Below are experts of layer 2 (counted from 0) of a mixture-of-experts language model. Rows are named router (the router's row for the expert), gate (a neuron's input weights, with its number), up (a neuron's input weights, with its number), down (a neuron's output weights, with its number) and show model dimensions 0-191. Each number is 128 + 24 x the weight over its row's rms, rounded and kept within 0 to 255.
Before each expert's rows: a language model's description of what the expert responds to; "gets" lists some tokens that make up at least twice as much of what it gets as of all text. This comes from a sample of Wikipedia text that the model never trained on. Tokens count by the router's weight.

# expert 8
Definite article "the". The article the/The after prepositions like of, in, following, under, plus ordinals such as first, second, third, last.
gets: " the", " The", "The", " first", "th", " second"
router [160 154 134 160  66 133  89 133 136 138  95 124  68 146 148 105 104 144 150 129 153 155 152 105 116  94 149 119 148 139 153 119  90  82 130 161 113 143 157 151 106  97 119 121 119 137 114 139 126 104 150 130 123 123 148 149  98  95 133 138 116 123 112 162 123 141 121 144 156  81 133 108 118 104 104 169 110 144 165 116 132 119  80 159 165  95  84 159 169 164 123 111 196 166 125 111 145  89 102 157 171 117 118 107 180 151 143 145  93 115 133 153 101 114 105 118 130 139 110 139 126 118  91 144 134 116 119 135 108 118 107 117 128 136  76 110 114  89 117 116  87 140 120 157 147 111 139 140 110 140  94 122 112 100 103 126 168 148 124 171 115 143 118  98  93  96 138 100 132 170  99 138 149 145 113 147 139 103 126  88 127 125 105 141 118 108 131 101 105 155 122 161]
gate0 [122 113 127 120 102 114 129 135 133 156  82 160 114 108 130 119 102 141 112 126  89 153 146 107 110 115 121 124 124 125 106 119 120 131 110 160 111 151 116 163 131 103 124 129 119 132 122  73 115 101 112 122 153 132 141 126 121 105 175 104 106 153 112 148 150 113 136  81 104 126 114 163 150 109 114 125 142 142 175 153 126 158 140 141 122 150 134 119 138 103  62 163 162 130 131 120  93 157 170 139 141 110 122 153 105 109 134 145 113 140 127 122 159 134 116  87 129 145 122 140 146 119 139 117 103 173 161 128  89  61 180 111 146 115 174 180 143 141 144 115 153 130 126 177 124 117 152 145 111  85  77 111 168 121 117 139 164 163 127 127 113  95 111 131 118 152 142 114 164 100  86 141  90 162 184 129 142 110 103 119  99 129 149 152 132  78 167 103 139  74 128 112]
up0 [137  66 133 102 140 132 136  81 104 136 105 106 136  88 104 133 131 144 118 136 159  95 110 122  88 133 150 161 155 140 110 119  87 143 147 114 104 137 128 114 137 123 117 125 133 120 114 174 134 102 140  92 166 138 143 145 140 143 100 143 157 164 134  89  91 126  77 102 117  80 135 133 137 145 105 170 121 134 150  98 163 110 141 148 115 162  96 143 148 116 127 126 168 103 176 151 182 130 104 116 119 122 124 117 129 141  85 155 144 129 101 109 130 113 109 159 140 105 139 141 133 152 153 142 114 106 100 109 106  94  81  89  81 123 127 184  98 101 144 146 119 146 124 124 114  99 126 138 153 113  94 125 136 171 117 140  74 127 128 147 126  90 143 123 133 123 114 113 121 110 122 154  84  97 127 119 143 103  71 124 109  87 165 153  91 111  87 119 133 137 154 162]
down0 [151  86 138 106 147 139 159  88 153 107 116 108 102 104  78 119 120 153 137 119  94 129 105 170  86 149 161 162 135 104 112 124 113 132 161 151 125  96 131 126 149 174 139 156 112 184 101 130 145 154  79 133  83 148 158 100  82 141  99 137 149  82 150  91 112 118 130 112 151 171 115 126  66 143 158 128 103  82 148 118 143 106 146 136 112 160 138  84 106 101 127 127 104 114 117 154 127 147 121 142  98 148 113 118 122 143  72 153 113 130 105 159 108 158 116 104 142 101 135 134  92 135 175 148 142 131 141 128 138 160 103 107  98 101 154 153 108 123 102 130 124 122 123 147 156 159 165 140 119 145 119 109 115 158 102 179 127 149 145  83 156  99 123 130 130 126 131 119 134  83 123 130 115 116 137  95 120  77 108 140 126 129 118 155 142 142  92 141 119 102 120 130]

# expert 39
Spaces in stat tables. Spaces and pipes before numbers in sports statistics tables, plus name openings in table cells such as Stan, Ar, and degree signs.
gets: " ", " |", ";", "–", " /", "°"
router [ 94 166 110 156 163 139 112  87 162 113 117 109 120 162 175 112  91 153 163 120 125 125  95 146 139 132 131 146 157 167 152  95 157 161 130  84 122 127  66 125 124 136 107 145 128 103 155 115  94 119 131  86 121 111 145 121 168 120 158 109  93 137 183 122 115 105 143 155 142 164 100 137 108 145  97  95 108 130 125 138 147 122 158 130 146 146 159 127 135  86 142 175 120 159  99 121 150 176  97 125 106 105 114 106 137 147 131 114 126 130 122 124 155 151 151 111  89 169 144 116 123 128 136 141 157 168 112 157 109 145 126 107 115 168 154 118 137 168 104  89 137 122 159 120 172 160 113 130 131 152 108 171 144 118  92 133 166 106 110 149 113 160  92 150  92 147 116 133 110  98  96 169 136 110 121 135 135  92 124 136 138 138 138 132  87 145 163 102 110  96 146 142]
gate2 [ 89  95  94 142 140 154 136 141 131 136 115 126 144 111  90 108 133 100 110  97 125 116 131  83 121  96 105  93  80 116 100 164 120 123 143 163 106 119 152 128 167 123 139 126 110  84 121 109 155 115 101 130 148 132 135 144 111  74 101 136 119  91 146 114 133 121 143 111 143 123 145 130 145 122 160 138 142 142  87 150 114 142  82 105 124 102 103 107 140 160  67 148 128 132 151 155 131 164 101 113 119 119 153 160 132 134 166 119 133  96 135 133 118 109 132 170 138  91 104 136 104  88 151 126 143 149 150 134 103 125 157 100 149 123  87 145 103 183 113  93 112 131 105 124 157 152 111 164 146 139 166 117 146 118 120 135 112 145  78 144 165  88  91 134 114 115  81 103  76 111 118 126 154 100 105 123  96  82 101 108 161 142  83 109 159 119 149 163 139 145 118 157]
up2 [132 114 142 117 131 135 160 170 172 116 114 124 124 106 121 142 141 119  66 153 121 111  87 171 106 121 112  76 107 101 130 116 169 108 119 130  81 129 134 126 155 105 149 134 126 145 139 141 112  88 105 125 133 150  92 104 138 126 109 140 122 150 134 114 150 110 167 121 169  96 127 175 139 151 148 110 138 148 122 117  89 131 114 136 128 131 118 120 136 141 115 116 121 171 134  95 123 149 100 142 134 154 120  67 104 107 104 100 136 121 141 110 117  92 128 162 115 159 142 158 125 156 107 104 171 124 155 117 113 139 114 109 145 129 104 155 134 120 136 113 114 118 177 186 175 107 147 144 118 148 141 166 134  97 134 107 132 132 125 123 184 130  84 156  94 184 127  89  87  98 118 180 121 153 100 174 122  90 122 108 136 130 137 144 123 169  87 108 132 126 138  84]
down2 [102 134 116 172 140 169 176 118 160  84 114 120  98 117 172 134 130 142 119 156 115 136 136 159 132  92 124 141 122 154 105 144 106 180 113  52 111 116 150  67 188 116 146 109 133 165  87 146 116 151 148 129 130 125  86 144 139 158  91 133 110 142 138 162 127 130 110 127 112 180 135 162 114 111 127 145 154 133  83 143 153 182 142 135 159  91  95 140 104 129 167  76 101 157 115 120 127 132 137 113 156 120 130  83  97 146 148  95 139 124 141 134 147 140 135 125 142 138  92 120 118 139 144 118 141 138 132 141 124 143 154 120 148 106 134 144 142  95 104 133 118  96 164 112 111 141 123 151 173 142  79 140 126 132 129 137 132 133 110 124  83  92 123 161 122 138  62 143 133 139 142 120 153 176 122  99 117 127 144 130 133 141  97 125 141 118 111 163 140 149 156 115]

# expert 56
Table cell separators. Pipe separators between cells in wiki tables of rosters, filmographies and stats, plus month names after day numbers, such as 26 May.
gets: " |", ";", " January", " May", " July", " October"
router [127 134 138 163 145 165 124 136 131 114 103 121 133 162 117 108 102 102 117  70 124  82  86 168 136 111 128 116 130 144 158  94 155 170 152  83 100 129  96 138 152 156 176  85 135 160 105 134 143 162 161 103 126 121 146 110 147 149 111 130 122 179 140 175 109  84 128 140 128 128 135 126 145 157 129 113  93 171 145 157 174 167 133 139 108 106 181 107 134 104 124 159 141 126 134  87 155 147 157 106 122  84 171  77 155 170 125 129 150 129 143 119 129 153 122 115 132 147 161 128 126 155 123 113 111 131 126 119 141 117  74 151 137 109 121 143  92 136 138 153 111  80 124 129 124 131 144 138  76 139 138 157 151 154 140 131 135 142 139 168 127 116 123  83 117 138 158 130 119 117  79 114 179 127 122 125 119 116 132 140 169 156 150 142 135 155 106 159  98 120 122 135]
gate5 [ 94 115  91 113 168 128 149 112 156 144  94 105 125 125 122  94 111 166 131 110 125 119 125 167 131 146 141 130 117 151 143 144 106 113 134 140 136 117 148 123 130 161 138 115 162 113 138 101 138 101 132 138 125 136  95 140  70 152 117 139 117 126 135 117 144 123 159 112 191 143 169 139 113  88 138 183 145 157 178 137 149 139 124 111 133 148 136 173  92 120 134 128  94  91 124  84 152 113 143 132 149 123  97 162 142 184 101 123 133 146  82 101 132  94 121 129 110 119  97 140 116 119 113 121 113 127 116 133 131 127 119 136 145 123 158 156  96 145 111 118 196  98  87 114  61 130 125 185  96  97  73 149 153 102 121 151 165 119  94 132 146 119 149 128 129 118 179 115  94 189 125 126 153 107 126 133 138 176 123 145 120 103 108 128 127 141 135 137 150 149 109 111]
up5 [111 151  83 145 137 142 128  97 139 142 165 168 136 134 103  95 163 157 128 149 116 113 110  98 119 114 144 147 108 149 133 128 129 120 113 161 106 119 131 126 129 147 153 149 172 155  65  92 145 134 124 102  89 112  66 147  53 118  98 111 130 158 147 121  96 132 137 128 135 136 166 137 121 105 107 143 129 139 120 165 147 128 132  99 131 137 106 118  73  83 118 140 138  99 155 118 147 113 147 143 205 142 108 145 122 115  85 113 110 136 102 140 120 152 125 159 124 140 116 140 124 152 154 124  92 174 137 108 114 116 123 141 107 158 116 149 118 164  83 123 132 148 101 110  95 149 143 151 114 117 110 174 156 111 116 154 133 158 130 123 164  93  91  92 138 126 113 104 117 122 116 133 139 157 188 152 118 178 159 128 147 157 121 113 138  97 101 149 141 127  96 113]
down5 [149 123 143 136 139 131 121 158 107 144 136 136 136 138 123 173 108 158  99 104 150 165 118 136 116 119 173 144 100  99 125 115  98  92 133 109 176 136 117  95 146 119 150 122 111 121 103 106 153 149 142 175 130 118 112 141 130  93 120 137 114  90 156 113 134 114 143 140 116 138 120 138 107 136 118 155 186 111 104 136 136 106 150 143 126 113 189 125 155 186 154 147  65 120  98 136 122 118 157 123  89 106  94 124 138 186 131 189 124 124 128 124 153 136  97  71 148 115 124  80 161 134 177 130 145 128 132 142 151  82 116 120 139 152 155 131 117 130 145 140 113 110  95  87 160  96 162 100 133 136 116 134 128  91 166  94 141 122 166 120  86  97 125 118 117 131 126 111 124 136 114 162 124 146 134 125 152  82 134 116 108  93 174 160 120 120 130 131  77 160 136 138]

# expert 30
Possessives and determiners. Possessive apostrophes and s after names (IBM's, series'), and determiners the, his, their, its, her before nouns.
gets: " the", "'", " his", "s", " their", " The"
router [158  99 146 164  99  99 100 113 100 134 113 140 128 133 124 104 136 111 130 135 172 147 115 102 147 102 143 126 154 101 147 186 143 102 116 167  98 157 113 101 134  95 115 147 134  87 105 151 107  99 159 115 132 107 140 121 102 148 177 118 114 115 111 173 101 192 122 146 131 108 166 111 117 141 103  79 163 144 138 111 106  92 118 129 123 119 148 151 144 133 139 113 147 163 176  73 109 122 132 134 129 130 135 128 145 114 110 154 139 125 127 168 110 124  98 172 130 149 108 149 125 154 105 140 124 174 149 144 173 164  95 148 159 123 142 147 111 103 149 126 116 135 139 124 152 100  90 158 147 139 117 147 146 127  88 114 160 157 131 147 157 135 157 106 128 185 110 142 168 132 106 140 111 112 132 170 180 146 135  89 121  80 136 134 136 138 153 106 151  94 152 151]
gate0 [108  96  94 150 111 127 117 101 136 175 121 121 156 136 151 114 149 116 155 113 133 129 128 147 118 163 137 150 152 112 115 122 102 115  75 133 133 131  88 114 130 106 140 118 119 112 129 161 112 119 108 164 151 131 153 140  99 149 131 100 100 125 132 167 103 119 102 126 145 131 123  96 126 119 157 143 124 184 143  73 141  91 111 177 136 173 104 140 122 116 119 146 116 123 162  87 100  95 115 151  96 147 102 128 143 167  99 155 135 112 130 124 129 109 141 161 107 121 126 164 101 114 106 188  52 112 119 139 145 114 121 161 121 183 112 112 146  92 131 118 115 128 155 131  82 103  95 173 107 142  94 151  95 151 136  89 104 125 125 127 151 127  86 122 167  80 122  87 123  82 103 147 154 153 141 115 116 129 128 126 137  91  90 158 137 128 122 161 111 122 117 143]
up0 [132 127 122 114 128 161 126 102 129 171 127 119  81 135  94 147 144 125  88 146 104 134 138 142 107 134 131 152 153 110 131 118 110 127  93 158 132 118  61 159 119 148 168 130 118 130 131 160  90 122 112 140 168 160 112 110 130 146 114 108 139 131 152 156 121 132 127 148 122 143 118 126 155 112 146 111 129 119 141 105 157 162 154 151 131 149  94 119  93  85 120 159 125 135 174  96 123 112 117 160  89 120 123 182 122 141  97 169 136 145  95 139 123 105 101 106 108 171 112  98  80  91 120 141 105 114 138 182 187 141 107 136 147 126 136 113 127  72 107 156 152 136 156 160 125 117  88 146 125 106 108 156  97 189 149  97 102 125 141 160 149 128 141 146 155 113 137  74  98 131  88 109 116 180 126  99 106 140 118 122 147 113 106  87 155  96 126 128 140 118 129 123]
down0 [129  94 116 135 114 134 149  84 129 127 110  97  91 118 121 164 125 184 141 125 139 169  89 148 124 141 150 133 137 129 146 146 166  89 120 168 111 132  94  74 105 124 108 152 163 133 109 110 111 154 113 114 144 150  95 111  71 128 145  95 136 148 123 115 143  96 132 177 149 142 132  72 139 101 143 151 166 107 141 133 140 101 116 136 121 152 152 120 134 136 146  96  99 146 124 127 114 156 150  91 162 104 152  96  99 122 160 118 153  96 203  90 137 156 126 140 146 124 141 104 140  82 145 138 117 169 147  91 132 172 109 130 115 146 133 138 111 123 169  99 121 109 130 116  70 126 100 111  85 151 141 116 127 165 118 141 148 121 144 148  89 113 169 139 122 103 129 112 154 137 190 110 113 134 127 136 117 129 121 111 126 129 114 130 107 110 175 155 109 117 124 157]